{"norm": "layernorm", "weight_decay": 0.072, "final_lr_fraction": 0.0, "z_loss": 1e-05}
Below are experts of layer 4 (counted from 0) of a mixture-of-experts language model. Rows are named router (the router's row for the expert), down (a neuron's output weights, with its number) and show model dimensions 0-191. Each number is 50 + 12 x the weight over its row's rms, rounded and kept within 0 to 99.
Before each expert's rows: "comes before" lists some tokens at least twice as common just after its tokens as in all text; "raises" lists some tokens whose logits its average output raises strongly, later layers aside. This comes from a sample of Wikipedia text that the model never trained on. Tokens count by the router's weight.

# expert 20
comes before: "\n", "==", "The", "===", "In", "A"
raises: "T", "S", "I", "The"
router:29 56 54 50 64 51 44 49 57 37 44 44 58 39 54 49 51 61 43 45 61 25 44 47 40 60 47 49 36 68 46 26 47 45 44 61 47 34 42 70 69 47 58 34 67 38 42 36 57 47 40 52 26 40 94 55 52 48 58 54 54 39 37 43 57 38 42 59 52 57 63 47 70 48 43 45 37 59 55 49 52 51 51 59 52 39 51 69 52 41 41 43 37 62 52 52 50 74 50 52 53 52 46 66 83 51 39 58 44 64 48 51 22 57 56 48 63 47 29 50 49 53 44 07 56 31 70 64 45 58 39 66 46 64 62 59 61 49 50 51 50 48 35 40 57 57 67 57 52 45 79 44 40 54 61 59 50 50 64 53 61 35 57 53 34 60 42 57 65 26 70 48 50 31 45 56 48 54 46 43 49 56 70 57 12 36 67 57 34 33 30 61
down3:38 63 70 41 59 62 47 49 44 59 53 64 66 26 40 43 41 63 49 49 36 35 36 54 75 58 54 56 52 35 38 62 77 41 63 41 53 60 52 61 55 43 41 48 51 44 61 57 35 41 43 62 50 46 42 44 38 46 47 67 39 44 60 70 63 59 52 53 80 70 61 39 80 46 62 48 43 65 65 41 59 74 49 50 66 39 54 54 52 61 47 39 38 51 42 54 69 59 39 60 36 68 53 38 44 44 38 49 49 46 40 55 52 41 63 63 56 62 38 29 01 54 48 45 34 63 44 36 40 38 36 58 74 33 44 27 63 58 64 43 46 36 49 38 48 42 52 53 45 41 49 42 55 65 46 49 75 72 47 53 36 30 59 56 32 54 53 64 55 48 63 57 47 36 60 44 57 68 46 33 56 57 61 40 30 28 35 48 54 71 46 41
down4:50 46 50 43 41 53 44 53 54 43 51 57 43 56 49 43 79 51 51 27 46 36 43 43 56 50 44 77 33 48 62 65 51 84 30 18 59 57 64 54 53 50 55 68 52 47 49 46 22 56 25 45 48 57 31 36 61 58 25 41 58 67 51 51 59 49 26 51 41 49 71 49 55 60 33 19 74 70 59 44 37 58 33 51 51 51 66 67 46 62 49 64 55 58 45 56 47 58 50 64 33 62 60 38 69 42 48 47 55 56 41 20 48 57 45 65 59 43 61 52 45 58 40 45 30 61 48 36 50 57 46 50 71 37 46 51 11 51 44 33 54 56 48 31 41 49 45 45 60 51 63 46 27 51 31 43 52 57 76 57 59 47 50 54 50 23 52 46 54 52 53 36 57 48 60 47 43 51 53 42 45 64 49 70 57 64 38 74 41 51 58 53
down5:22 21 66 56 38 70 45 51 39 41 41 49 59 46 67 67 59 28 60 47 45 31 54 44 52 51 47 48 34 49 53 41 68 55 52 49 29 47 40 36 43 51 32 34 32 41 44 73 37 46 54 42 53 43 62 36 53 34 54 57 67 76 60 70 38 53 30 50 65 55 45 52 47 47 37 63 45 53 48 28 57 72 38 57 61 68 47 57 68 44 56 69 52 42 59 65 53 64 35 44 60 66 61 35 29 31 67 49 62 36 56 71 68 28 74 44 39 32 59 54 42 50 65 54 44 35 39 37 42 47 47 42 62 53 47 46 59 51 27 44 40 32 46 48 38 53 33 64 56 46 42 51 35 55 47 47 64 53 53 32 71 60 39 69 39 51 43 58 31 65 54 29 49 49 67 44 31 50 60 62 50 37 54 47 64 64 62 41 64 60 35 43
down6:45 43 61 62 27 36 49 65 62 72 29 44 36 49 51 36 59 55 62 55 49 46 70 73 55 54 45 63 53 47 36 55 49 53 24 60 42 48 55 41 69 41 35 57 59 30 66 43 56 54 28 41 35 41 50 49 57 34 53 61 50 29 49 67 61 61 56 58 16 46 53 52 52 72 68 58 28 69 43 62 51 34 56 51 66 51 47 80 25 38 44 39 72 39 62 70 55 43 59 48 56 51 27 54 64 45 62 56 62 67 51 53 56 38 62 76 58 63 66 43 61 36 46 37 40 47 64 54 51 45 50 57 28 69 61 64 40 50 46 46 70 28 45 30 53 44 54 59 42 54 65 54 45 47 34 50 37 38 61 37 48 49 41 46 44 27 27 55 55 51 65 64 60 61 41 49 54 36 42 57 43 39 35 78 46 53 37 44 57 50 47 47
down7:47 56 63 60 37 62 65 61 46 60 42 65 34 35 51 45 42 59 32 56 51 52 79 58 60 60 58 48 60 60 67 44 58 44 56 34 51 62 45 30 39 42 57 60 36 45 60 40 60 52 48 58 47 38 38 47 47 50 75 50 40 37 44 44 54 26 65 50 49 32 24 41 41 36 59 28 51 55 39 66 77 63 56 64 57 49 50 26 66 62 34 56 45 51 35 45 51 39 39 47 53 42 48 21 43 49 23 64 45 56 37 33 54 70 45 51 65 33 42 46 80 49 65 62 51 56 66 63 67 15 52 51 51 60 54 43 60 43 53 49 69 47 26 50 38 63 64 42 46 47 36 39 69 67 48 43 32 38 40 64 45 38 52 54 53 48 55 56 72 60 20 73 60 44 59 52 58 62 55 54 64 60 37 49 54 55 69 50 36 61 58 44
down8:54 35 65 48 54 53 52 53 33 37 35 54 55 33 42 64 66 49 58 70 18 43 44 44 44 71 53 27 37 56 26 67 69 58 47 48 64 39 50 45 60 44 54 60 49 55 30 47 54 48 39 50 57 38 58 51 56 31 46 49 58 47 30 76 48 40 52 47 45 49 52 40 63 70 62 68 44 36 30 30 64 43 49 56 52 41 50 43 40 19 44 32 30 62 57 67 51 56 24 21 73 68 53 53 50 43 55 54 77 42 48 52 61 68 60 56 54 48 79 52 39 46 47 56 40 59 64 40 35 54 47 63 41 40 57 50 52 43 46 29 48 42 66 49 74 48 33 48 39 60 59 32 56 31 38 52 44 44 58 28 62 37 45 52 57 69 47 51 53 67 71 51 43 49 71 47 54 56 62 58 59 46 57 51 55 48 46 31 35 68 36 58
down9:32 51 48 51 42 41 44 45 53 46 33 56 57 42 70 24 72 45 62 41 72 44 50 57 47 48 39 49 48 48 38 49 68 50 37 41 34 39 43 53 63 52 53 32 31 31 42 35 31 69 36 53 56 59 81 60 25 33 55 45 70 49 33 55 47 82 61 55 62 67 51 40 38 48 54 28 56 52 63 43 57 52 62 69 42 36 42 41 57 53 65 53 61 46 75 44 50 65 56 70 38 52 45 49 50 69 46 37 54 72 34 48 63 44 31 64 48 42 69 47 57 53 68 62 37 36 59 45 42 38 62 57 37 53 86 46 74 59 50 38 50 62 50 30 61 47 47 55 53 38 40 61 67 47 57 58 38 60 27 49 57 66 53 39 41 38 31 50 49 64 44 57 46 35 62 45 33 59 47 31 42 41 31 44 40 42 57 31 61 49 50 48
down10:44 50 82 74 46 34 59 37 40 61 35 34 59 71 60 48 44 29 55 47 55 43 58 40 65 42 53 66 56 40 58 51 52 41 55 43 30 59 59 50 56 44 62 64 59 67 50 42 45 51 56 43 68 55 23 49 46 55 37 60 31 73 41 57 61 53 49 45 43 55 40 39 36 55 36 46 61 53 37 52 48 42 44 48 73 46 32 64 62 38 39 59 35 68 25 50 29 66 58 52 48 58 50 38 37 54 48 46 51 50 36 41 56 39 83 35 70 42 59 63 73 45 35 49 35 69 52 46 53 66 46 41 75 48 55 47 39 31 30 48 47 65 45 84 53 41 61 49 68 61 47 61 55 39 38 38 51 62 51 33 59 49 46 72 57 36 57 44 38 47 33 38 55 65 35 56 37 50 40 38 69 51 61 60 72 53 39 28 53 55 39 65

# expert 16
comes before: "|", "-", "\n", "=", "|---|---|", "=="
raises: "==", "|", "-", " |", "N"
router:31 51 58 55 50 47 64 52 49 39 33 34 51 51 63 34 25 39 65 29 63 65 57 56 41 64 50 54 58 42 56 52 86 61 65 50 36 45 35 58 31 49 36 57 40 43 64 44 54 45 66 52 75 57 36 62 52 39 53 63 52 56 63 43 58 32 48 84 49 59 39 35 69 46 46 39 63 54 47 43 60 62 58 53 47 54 35 33 44 50 50 62 51 55 44 53 41 48 39 49 34 60 46 41 71 62 62 42 58 65 30 47 50 50 64 32 58 44 41 46 63 60 49 25 51 62 65 38 39 43 15 46 33 48 38 32 51 38 59 51 61 68 55 46 41 40 51 69 64 46 40 63 47 50 50 58 18 72 44 52 49 56 58 55 46 29 53 61 33 44 36 43 68 47 38 62 28 45 66 44 50 47 68 75 46 47 42 62 71 54 36 42
down3:50 46 43 26 55 52 45 56 65 51 47 63 58 47 55 53 52 39 63 37 41 41 58 33 49 61 47 48 65 47 31 43 44 27 68 47 64 63 53 53 53 46 43 38 71 56 59 26 42 36 29 56 74 50 70 42 56 50 52 44 31 47 55 43 45 42 29 57 57 46 47 27 48 39 64 17 65 51 47 44 55 39 43 54 62 44 34 52 58 47 38 28 35 68 57 45 40 66 42 67 41 46 47 45 46 74 57 59 74 46 88 65 36 39 71 68 53 61 40 46 56 64 44 49 40 38 43 58 60 67 52 43 48 48 37 57 38 58 55 64 43 37 53 53 56 37 56 50 38 23 64 87 60 47 28 60 63 42 53 47 71 39 63 32 46 63 54 60 38 60 71 45 50 38 47 43 60 70 42 47 40 58 44 41 38 46 42 63 71 43 46 67
down4:70 37 69 60 32 42 63 42 35 35 45 58 26 51 49 45 52 36 36 32 47 47 39 76 59 82 43 64 51 72 58 74 56 46 69 33 50 39 53 45 37 39 42 41 64 44 35 67 51 52 30 29 53 54 42 25 23 48 43 52 50 51 64 44 39 22 71 51 49 46 49 35 65 30 54 36 53 45 56 52 53 57 36 56 51 45 50 54 60 61 61 55 42 56 51 63 62 49 38 47 48 75 36 42 58 49 53 50 52 37 36 58 70 40 56 33 40 55 38 41 42 42 42 72 52 36 53 25 64 49 54 38 49 55 38 73 48 33 61 69 48 64 89 57 54 58 47 72 53 57 54 46 65 41 62 42 48 66 33 53 63 50 62 40 61 40 57 66 63 39 62 49 58 50 51 42 44 45 74 52 40 43 52 59 55 36 38 55 54 57 58 67
down5:73 52 42 48 49 84 60 77 42 71 45 48 57 59 48 44 48 34 45 52 43 56 55 40 49 59 49 25 59 48 36 53 40 75 62 48 49 57 45 78 56 49 43 58 28 55 45 61 48 45 24 43 33 54 38 27 55 37 59 60 71 63 53 54 27 59 36 55 23 36 75 73 42 46 56 49 37 35 50 48 37 58 36 48 49 63 64 40 46 36 41 59 54 62 41 47 41 42 50 41 64 76 43 62 46 49 65 37 58 73 43 63 55 43 39 52 38 61 30 33 48 52 52 67 26 66 57 46 53 52 52 45 54 45 46 73 41 34 48 45 43 57 39 59 42 53 53 49 49 46 60 37 36 38 55 68 60 45 54 56 68 55 33 42 77 56 51 56 36 43 53 39 44 55 23 48 54 49 40 35 41 45 52 73 51 55 54 50 69 39 21 32
down6:35 55 63 57 54 56 58 63 56 52 34 63 32 43 46 41 68 10 40 43 61 47 70 30 58 55 57 59 44 37 53 79 36 58 51 62 51 49 47 41 73 53 38 52 62 44 52 37 60 49 36 45 41 54 47 42 53 60 67 42 58 57 52 47 82 54 49 51 40 54 56 43 46 79 56 51 36 68 59 59 59 49 51 36 56 38 55 38 32 63 35 47 49 48 43 44 38 57 42 56 37 54 52 30 45 61 60 51 52 65 31 38 51 52 31 56 42 67 42 27 74 48 50 46 63 31 71 47 59 40 44 40 26 65 68 74 59 42 59 49 38 57 69 43 45 42 46 59 59 42 45 37 42 39 47 42 44 48 69 52 66 38 33 36 53 29 51 42 55 45 54 47 56 70 48 32 61 66 50 49 31 46 63 49 40 67 73 13 68 57 39 41
down7:65 34 62 51 39 45 57 60 57 59 37 27 65 44 51 46 44 58 48 48 42 65 48 59 56 28 53 61 56 56 45 48 52 64 57 37 39 43 36 53 55 68 53 51 18 47 52 57 43 74 50 67 44 45 35 70 31 51 49 60 47 37 49 52 56 42 62 54 48 50 56 64 48 30 38 33 57 42 60 39 64 48 22 51 50 60 34 59 48 64 37 60 17 56 39 58 34 49 54 40 39 66 61 77 39 63 28 38 56 68 24 64 59 48 45 54 58 39 40 53 61 55 80 53 54 65 61 45 67 75 42 34 53 43 49 51 67 51 49 47 50 50 38 36 35 47 37 48 58 65 46 46 49 63 59 45 19 67 46 56 57 69 61 63 60 38 46 31 46 60 47 47 52 58 42 41 34 24 62 36 33 39 24 55 48 62 45 40 65 47 24 54
down8:48 69 34 61 62 62 48 52 14 36 57 43 68 68 40 26 48 54 42 65 58 39 41 55 28 57 55 46 38 52 45 49 27 55 66 53 51 44 60 58 43 47 45 62 38 60 37 53 56 53 43 61 76 59 52 74 52 48 29 57 45 51 43 34 61 50 44 58 56 51 39 23 62 61 54 58 71 45 33 58 62 56 39 66 65 58 61 47 46 77 53 59 42 59 32 65 54 43 43 44 59 65 42 59 44 51 53 35 57 52 55 59 31 48 44 48 60 42 51 53 31 64 38 55 55 34 43 54 76 49 39 34 42 40 60 59 76 63 62 36 48 40 43 46 57 54 41 50 80 54 57 52 34 43 13 27 55 53 36 59 21 67 32 36 60 47 37 48 41 51 76 41 51 39 48 42 65 43 38 36 58 64 48 43 51 44 45 54 52 44 34 64
down9:47 35 48 54 47 47 65 36 49 44 57 36 46 51 62 86 48 47 45 44 43 53 66 64 71 56 58 23 60 67 49 37 55 50 33 41 29 57 47 40 60 56 44 59 56 49 49 38 47 57 80 55 43 46 60 56 45 51 61 49 48 49 69 55 49 65 40 54 39 42 55 31 56 56 74 60 73 48 52 52 66 65 67 46 31 49 47 56 49 43 51 57 42 43 58 42 45 41 49 45 49 66 25 43 52 41 57 78 75 46 51 48 29 34 55 24 45 55 89 18 66 44 68 43 49 42 55 38 44 36 63 46 48 46 45 53 55 45 41 61 53 50 43 63 46 55 42 71 51 34 35 54 35 54 69 47 47 44 40 51 60 28 38 35 72 55 44 50 73 62 55 34 24 62 56 38 38 32 68 40 37 42 61 58 48 40 31 48 36 59 51 39
down10:42 47 35 41 54 50 57 43 39 58 45 54 28 72 53 33 35 68 37 54 44 57 60 59 56 49 40 87 60 51 64 59 60 47 54 73 62 48 48 52 41 52 58 40 65 63 59 65 79 54 52 62 65 52 75 74 62 51 29 44 41 41 57 44 50 40 38 29 59 46 35 48 48 46 56 38 32 39 48 58 56 34 45 49 35 38 38 56 50 36 28 45 50 70 23 45 42 65 72 67 44 51 51 48 51 33 42 44 53 33 47 49 67 64 63 60 69 54 43 64 46 65 50 64 48 31 50 40 58 62 49 49 45 61 41 56 53 33 36 54 40 64 60 41 48 55 39 48 58 25 31 28 54 42 53 49 41 40 42 59 58 44 70 71 24 33 40 31 59 66 50 58 55 46 46 29 54 45 61 66 63 45 54 46 46 85 51 59 40 41 38 60

# expert 74
comes before: "\n", "-", "|", "==", "The", "==="
raises: "S", "-", "|"
router:36 46 47 53 35 58 42 65 61 45 55 56 48 58 51 67 38 82 35 40 54 50 57 47 49 41 41 62 40 46 51 42 54 50 49 45 44 32 38 69 49 44 53 63 55 48 74 46 64 40 55 50 40 50 57 63 63 52 78 43 51 45 25 33 54 38 35 51 42 54 55 55 72 48 36 49 25 65 53 56 59 58 53 66 51 41 44 60 66 56 41 46 27 70 86 57 60 45 38 50 35 58 52 44 51 53 22 51 46 48 42 65 45 56 62 56 65 42 39 31 54 56 67 50 56 57 66 43 30 46 18 24 39 46 37 58 48 48 57 43 50 55 41 40 36 44 39 62 70 25 62 57 65 59 64 57 64 37 55 60 57 56 74 31 43 35 50 46 51 21 48 33 61 40 47 67 57 47 42 49 40 52 34 69 48 44 78 50 66 30 35 45
down3:63 62 71 46 36 50 68 58 56 52 43 69 64 25 43 66 38 74 47 27 64 61 47 45 69 55 63 25 44 44 49 41 44 46 41 50 51 53 64 50 37 59 55 39 39 43 60 24 52 36 62 35 27 49 65 27 46 49 39 55 55 55 67 52 44 30 39 48 35 33 53 39 57 54 46 39 53 57 32 43 45 45 63 30 53 28 56 67 48 62 78 48 31 50 87 39 47 40 41 53 47 48 47 60 47 48 44 55 53 58 48 74 57 42 49 36 38 64 67 63 22 47 51 51 50 50 56 53 73 31 56 48 49 50 47 66 39 33 39 68 44 34 36 60 43 60 51 54 59 72 47 56 47 61 73 75 38 61 50 68 47 47 49 36 43 51 66 49 44 43 49 59 24 60 44 50 53 43 63 54 66 45 32 41 50 54 48 58 56 40 20 47
down4:54 42 63 59 33 50 58 48 30 47 46 34 58 58 59 52 82 47 58 52 48 69 55 43 48 72 49 52 61 56 30 66 54 58 59 49 49 50 48 16 58 62 39 41 47 61 34 33 43 81 53 52 55 57 70 58 65 50 30 36 62 26 60 61 45 63 49 45 26 36 47 51 42 45 45 57 47 54 48 40 65 75 63 70 38 69 32 40 42 48 64 55 40 44 66 28 54 49 37 43 36 56 50 40 66 63 38 49 52 46 79 54 73 36 38 47 50 49 48 60 61 54 54 50 54 33 44 48 43 60 59 67 39 32 59 57 61 42 44 51 41 39 39 31 51 47 72 51 41 46 58 39 35 60 45 28 36 55 56 45 58 56 56 35 37 53 58 46 50 40 80 61 34 38 57 44 46 25 51 68 63 40 41 33 70 47 64 66 47 39 29 47
down5:54 45 61 19 49 30 56 67 56 41 53 59 60 56 29 66 54 42 61 74 52 37 33 45 43 62 46 49 55 39 39 53 50 61 24 34 45 42 47 54 61 41 46 48 59 41 24 46 34 57 64 60 48 41 75 53 58 60 47 58 77 66 44 55 49 57 56 48 57 43 67 48 44 43 27 36 60 37 46 53 40 52 46 49 38 43 54 52 27 31 63 49 41 57 67 35 66 56 69 32 68 59 48 49 46 54 69 37 63 45 37 82 53 35 56 39 53 57 46 45 49 66 48 47 29 41 33 32 60 60 55 54 40 45 54 44 60 61 46 38 76 51 45 36 51 70 43 54 76 50 44 78 49 45 57 51 46 51 69 28 33 44 56 42 61 51 51 31 58 40 63 43 60 54 50 40 52 60 47 56 38 28 46 80 53 45 29 54 72 38 69 51
down6:63 45 53 61 44 58 54 37 50 44 51 47 46 40 23 50 33 64 63 51 52 58 42 64 64 54 35 53 56 51 28 49 38 35 47 61 63 32 43 59 69 38 34 38 44 59 37 65 53 53 43 31 52 49 45 46 32 54 81 47 45 53 62 63 44 39 42 56 42 47 46 62 58 25 41 46 58 33 50 21 48 46 71 41 40 69 42 52 62 24 51 67 36 43 49 38 61 42 48 59 38 45 47 56 57 58 58 68 42 40 30 31 54 57 31 61 63 61 30 63 69 62 36 52 35 65 44 51 61 62 55 50 57 48 22 50 58 56 41 32 54 60 49 53 67 50 48 68 36 61 35 77 36 64 65 77 53 50 68 57 60 55 51 59 44 36 70 59 52 47 25 56 35 65 44 50 73 34 62 35 60 34 57 64 71 49 54 44 35 49 56 44
down7:41 42 38 49 43 65 55 35 52 54 54 67 58 54 51 53 33 50 58 65 36 29 48 42 53 65 37 56 59 51 39 52 50 52 44 40 46 58 50 56 50 50 59 57 52 48 59 41 19 53 60 85 53 64 30 58 49 58 40 56 80 52 54 47 26 72 54 54 36 49 56 44 56 54 50 34 53 44 81 43 65 26 49 58 49 67 43 36 47 44 34 44 58 19 68 50 44 39 30 44 38 56 46 38 60 36 71 65 46 28 60 72 53 33 44 55 60 52 50 38 69 42 46 37 54 53 43 46 43 43 44 34 45 55 30 57 29 44 54 64 67 44 53 29 67 32 20 46 60 22 49 52 53 33 66 67 27 64 32 51 60 67 64 50 54 56 47 56 38 38 41 49 46 50 49 40 52 40 45 50 67 48 41 66 61 76 47 59 52 63 48 39
down8:49 53 50 49 34 52 44 61 60 60 38 52 38 47 55 44 56 52 48 41 37 71 53 48 34 54 54 53 45 55 51 34 57 63 74 20 47 51 34 41 36 37 36 59 81 72 30 56 40 29 34 60 53 21 43 47 71 48 58 41 38 73 57 57 35 64 49 44 64 46 54 34 50 47 58 46 45 51 45 58 44 35 56 37 53 74 54 57 31 65 46 33 49 38 42 63 53 74 53 51 68 68 63 38 63 35 64 46 42 47 37 56 51 47 57 36 41 77 72 46 38 50 59 32 54 47 38 63 50 50 63 52 64 72 53 63 50 43 18 70 49 44 47 73 38 68 47 43 38 25 28 46 41 40 54 66 74 50 48 67 41 56 70 48 45 44 41 37 43 47 46 48 35 44 63 56 52 50 65 64 50 55 54 50 56 63 33 54 41 65 42 34
down9:55 52 57 42 41 37 53 56 58 63 36 61 59 55 55 67 44 33 66 53 42 49 37 49 53 47 47 50 47 48 46 42 61 37 52 41 56 37 53 38 63 50 48 40 41 53 67 56 31 40 58 40 42 43 53 50 51 54 37 45 63 46 42 44 72 39 74 72 60 22 59 45 72 75 65 43 63 46 43 63 33 55 55 58 52 52 36 16 43 79 56 29 53 41 53 60 58 72 50 39 39 31 43 50 39 51 40 50 33 42 31 63 63 34 50 40 55 53 64 60 30 58 52 78 35 47 42 59 48 26 50 49 34 62 79 28 67 67 35 51 53 51 42 49 55 56 51 46 71 53 65 50 60 23 47 63 52 56 50 37 31 43 58 34 44 64 58 53 39 37 65 47 55 61 30 73 56 55 68 41 48 62 65 67 39 48 53 53 72 43 30 42
down10:60 58 49 60 38 36 61 53 57 36 63 40 31 35 42 49 46 35 70 36 32 48 62 55 51 38 51 51 50 58 46 38 52 46 42 70 55 40 35 38 41 58 43 65 79 54 40 52 44 41 73 48 62 59 57 42 63 53 85 60 36 55 57 57 60 55 40 47 47 74 56 51 52 50 54 42 28 55 44 66 67 48 60 32 67 53 39 49 61 65 56 36 50 44 49 80 58 47 41 54 48 68 76 31 46 51 59 61 56 44 40 52 31 56 39 52 52 53 64 55 24 33 21 38 46 51 52 38 34 68 55 17 20 56 47 48 44 60 49 51 59 35 52 23 64 47 25 41 42 56 56 28 65 59 65 57 48 46 58 55 28 28 69 35 49 55 54 48 47 59 47 54 52 52 54 66 54 69 36 64 48 58 49 48 53 58 43 51 62 32 49 56

# expert 35
comes before: " |", ",", ".", ")", "–", "–20"
raises: ",", ".", "–20", ";"
router:51 55 36 31 45 57 38 31 32 58 35 54 60 45 70 70 24 59 46 36 31 36 44 74 39 41 67 32 55 63 49 41 36 61 38 38 59 62 45 55 64 59 52 43 36 54 49 48 34 47 43 61 63 53 59 42 41 84 40 58 65 41 38 65 35 35 62 49 52 66 51 43 31 60 52 39 30 39 71 77 49 40 32 61 47 60 47 69 59 62 42 45 64 45 59 53 64 33 38 52 48 48 50 59 72 48 52 50 40 45 44 47 63 50 65 54 48 55 24 55 48 73 52 52 70 45 60 49 44 47 45 64 49 62 42 20 50 39 44 38 32 65 49 49 70 55 46 30 45 65 38 46 59 43 66 40 36 53 56 57 48 40 69 33 81 60 57 51 42 50 52 68 50 36 45 61 48 74 23 43 51 50 40 50 56 41 45 32 59 62 61 52
down1:58 59 68 66 23 58 59 42 39 58 64 54 44 44 58 37 47 48 55 37 57 29 65 56 50 67 51 48 70 40 44 55 51 40 59 55 47 48 69 60 63 54 39 36 53 53 27 56 44 62 37 52 54 43 55 42 55 56 48 61 40 46 63 58 48 46 63 35 46 28 25 87 54 60 42 53 45 48 50 55 60 39 36 51 41 75 37 55 32 61 48 42 47 23 61 39 58 48 51 56 49 74 41 49 37 46 49 60 58 35 55 48 50 49 52 36 57 46 45 32 63 49 48 70 55 73 14 37 63 53 37 69 54 34 76 44 55 45 46 48 40 45 48 45 27 35 61 34 54 28 41 63 31 52 63 30 55 47 33 59 65 33 65 46 70 44 52 50 50 34 57 44 67 73 42 52 40 61 45 64 47 27 33 75 62 48 60 41 42 54 63 41
down2:50 58 41 51 71 45 38 60 76 41 52 43 40 49 70 58 64 39 57 55 38 40 34 57 63 58 30 52 67 29 72 42 69 54 35 54 73 47 53 68 70 34 39 58 51 48 35 31 40 54 53 37 42 66 64 74 73 67 52 61 38 60 70 53 50 29 43 45 48 46 38 33 46 50 55 53 36 38 51 73 34 52 29 65 44 42 41 37 53 50 61 38 52 65 55 50 65 72 60 60 55 50 48 58 55 48 49 64 64 56 62 65 55 52 52 49 45 30 37 42 45 27 33 59 38 59 33 33 37 56 39 21 43 31 37 66 51 58 51 37 41 41 41 52 48 68 38 37 41 48 54 71 65 61 51 43 53 52 42 30 54 65 55 50 56 68 29 47 70 51 70 26 44 37 54 58 37 69 51 55 45 42 48 58 61 35 48 36 53 45 40 52
down3:51 44 30 41 51 51 72 52 42 50 70 12 45 60 62 54 41 56 43 32 57 41 61 59 53 60 62 60 47 58 62 37 67 52 50 39 71 61 63 44 60 35 50 47 52 38 60 41 40 37 47 28 46 49 61 36 64 52 44 66 73 68 53 44 52 71 41 56 31 48 39 53 52 67 67 47 70 55 41 56 65 56 56 55 55 58 24 62 64 67 49 52 74 37 57 41 32 32 51 58 53 37 38 40 63 77 59 58 56 61 36 52 42 45 45 61 48 47 39 45 58 54 38 30 67 41 34 56 64 69 54 32 58 76 73 36 40 14 60 28 53 49 32 39 71 65 40 41 56 47 29 45 58 37 53 43 43 53 52 39 42 60 52 53 40 59 63 65 40 59 40 48 65 53 68 68 44 47 50 40 42 53 30 51 56 40 39 39 54 54 48 50
down4:57 63 35 51 35 88 58 44 55 41 53 36 29 43 59 34 43 50 58 48 25 57 30 45 41 67 59 56 64 39 49 53 52 46 50 63 48 48 64 61 42 60 43 42 55 47 48 49 41 19 42 39 51 56 55 60 53 40 64 48 33 47 55 32 76 59 62 42 52 41 40 62 66 46 72 41 36 48 54 39 54 28 52 46 42 48 51 46 44 60 54 60 60 38 47 16 49 68 61 66 55 58 49 62 62 63 54 58 45 38 54 56 50 41 63 56 57 48 57 42 49 43 61 64 53 30 50 44 37 91 49 43 62 50 63 45 54 59 37 53 47 19 61 60 46 66 57 49 38 42 45 32 46 51 33 45 65 49 58 33 55 41 51 41 45 41 57 46 41 28 56 48 44 45 42 31 60 59 70 24 31 49 92 40 67 72 39 58 49 61 65 48
down5:44 63 73 27 50 40 52 74 73 45 55 36 49 51 57 35 38 65 40 64 52 50 46 55 36 37 65 57 52 45 54 43 43 64 24 56 68 54 52 57 56 73 30 46 42 56 45 33 45 66 28 36 52 46 49 46 51 44 47 58 76 31 53 42 30 37 48 41 76 44 39 23 42 69 40 50 51 58 45 54 55 33 34 52 34 33 41 54 55 50 35 60 61 53 42 57 37 46 67 40 53 40 48 45 58 51 55 53 41 42 24 33 54 53 55 32 36 62 44 50 38 62 38 46 50 24 47 78 61 55 46 29 59 63 63 57 56 36 65 45 42 59 48 42 60 69 51 52 49 65 56 63 57 32 43 38 46 44 66 67 50 49 41 47 53 42 44 59 33 66 68 63 64 56 36 51 79 43 51 64 28 44 33 65 60 38 68 50 63 69 39 54
down6:41 24 56 54 74 43 25 56 39 72 49 68 28 42 38 61 66 41 44 51 47 56 66 27 58 51 48 63 50 40 55 64 41 47 58 44 50 74 66 35 73 61 55 44 41 64 31 47 67 52 46 56 41 55 32 57 55 49 51 47 39 55 56 49 49 70 42 63 48 29 82 46 76 33 54 47 54 39 44 50 68 28 61 66 56 48 37 38 50 26 40 68 37 51 69 66 58 41 51 63 38 59 49 42 34 44 40 55 37 50 54 42 42 89 52 42 57 39 65 38 56 32 30 44 46 42 37 38 45 33 44 33 60 30 62 58 43 57 38 55 29 39 53 47 43 38 45 56 63 47 49 60 40 56 61 66 51 65 53 49 44 55 54 52 49 65 53 37 75 64 65 49 57 52 43 64 46 49 51 46 47 43 54 44 26 66 67 40 55 32 38 49
down7:53 53 55 52 29 54 56 49 35 52 50 61 61 58 56 64 37 41 42 41 49 46 57 44 34 33 61 47 37 71 52 71 36 51 40 62 44 64 71 52 64 53 60 46 60 52 51 58 35 47 69 51 48 37 63 75 32 43 26 52 65 42 32 50 48 36 66 26 42 63 74 32 28 54 46 36 36 56 48 43 35 35 48 41 40 45 51 83 68 58 38 54 52 85 52 62 64 45 41 53 42 29 54 53 77 47 51 65 73 63 48 61 33 62 55 49 67 46 48 47 40 45 39 50 45 60 56 50 39 25 50 62 66 64 44 52 39 41 50 59 61 64 53 36 43 56 45 41 61 67 50 56 56 37 54 59 51 52 62 75 45 44 27 36 54 55 41 28 20 51 60 45 46 63 59 56 45 62 61 41 47 57 42 36 59 58 54 30 49 58 77 53
down8:35 51 40 50 46 35 61 15 48 53 50 44 38 38 58 45 53 45 43 62 34 49 67 48 58 63 56 45 63 36 43 26 65 53 52 56 47 63 46 52 55 40 54 67 50 51 60 47 48 43 50 61 45 38 56 40 44 44 58 58 32 16 54 79 46 65 48 23 39 54 54 59 57 44 59 63 40 61 79 39 85 48 68 38 57 56 25 42 50 40 60 56 36 53 52 57 25 55 31 51 43 61 56 46 49 57 54 56 54 45 64 52 67 51 54 75 51 62 78 51 48 65 36 40 50 42 37 45 30 48 44 44 64 51 53 61 46 49 49 51 53 67 39 54 40 35 58 59 41 38 56 51 39 33 54 54 49 66 49 33 53 57 77 61 47 68 49 36 68 73 32 63 29 34 54 50 46 34 38 34 46 53 32 63 55 58 53 25 53 54 58 78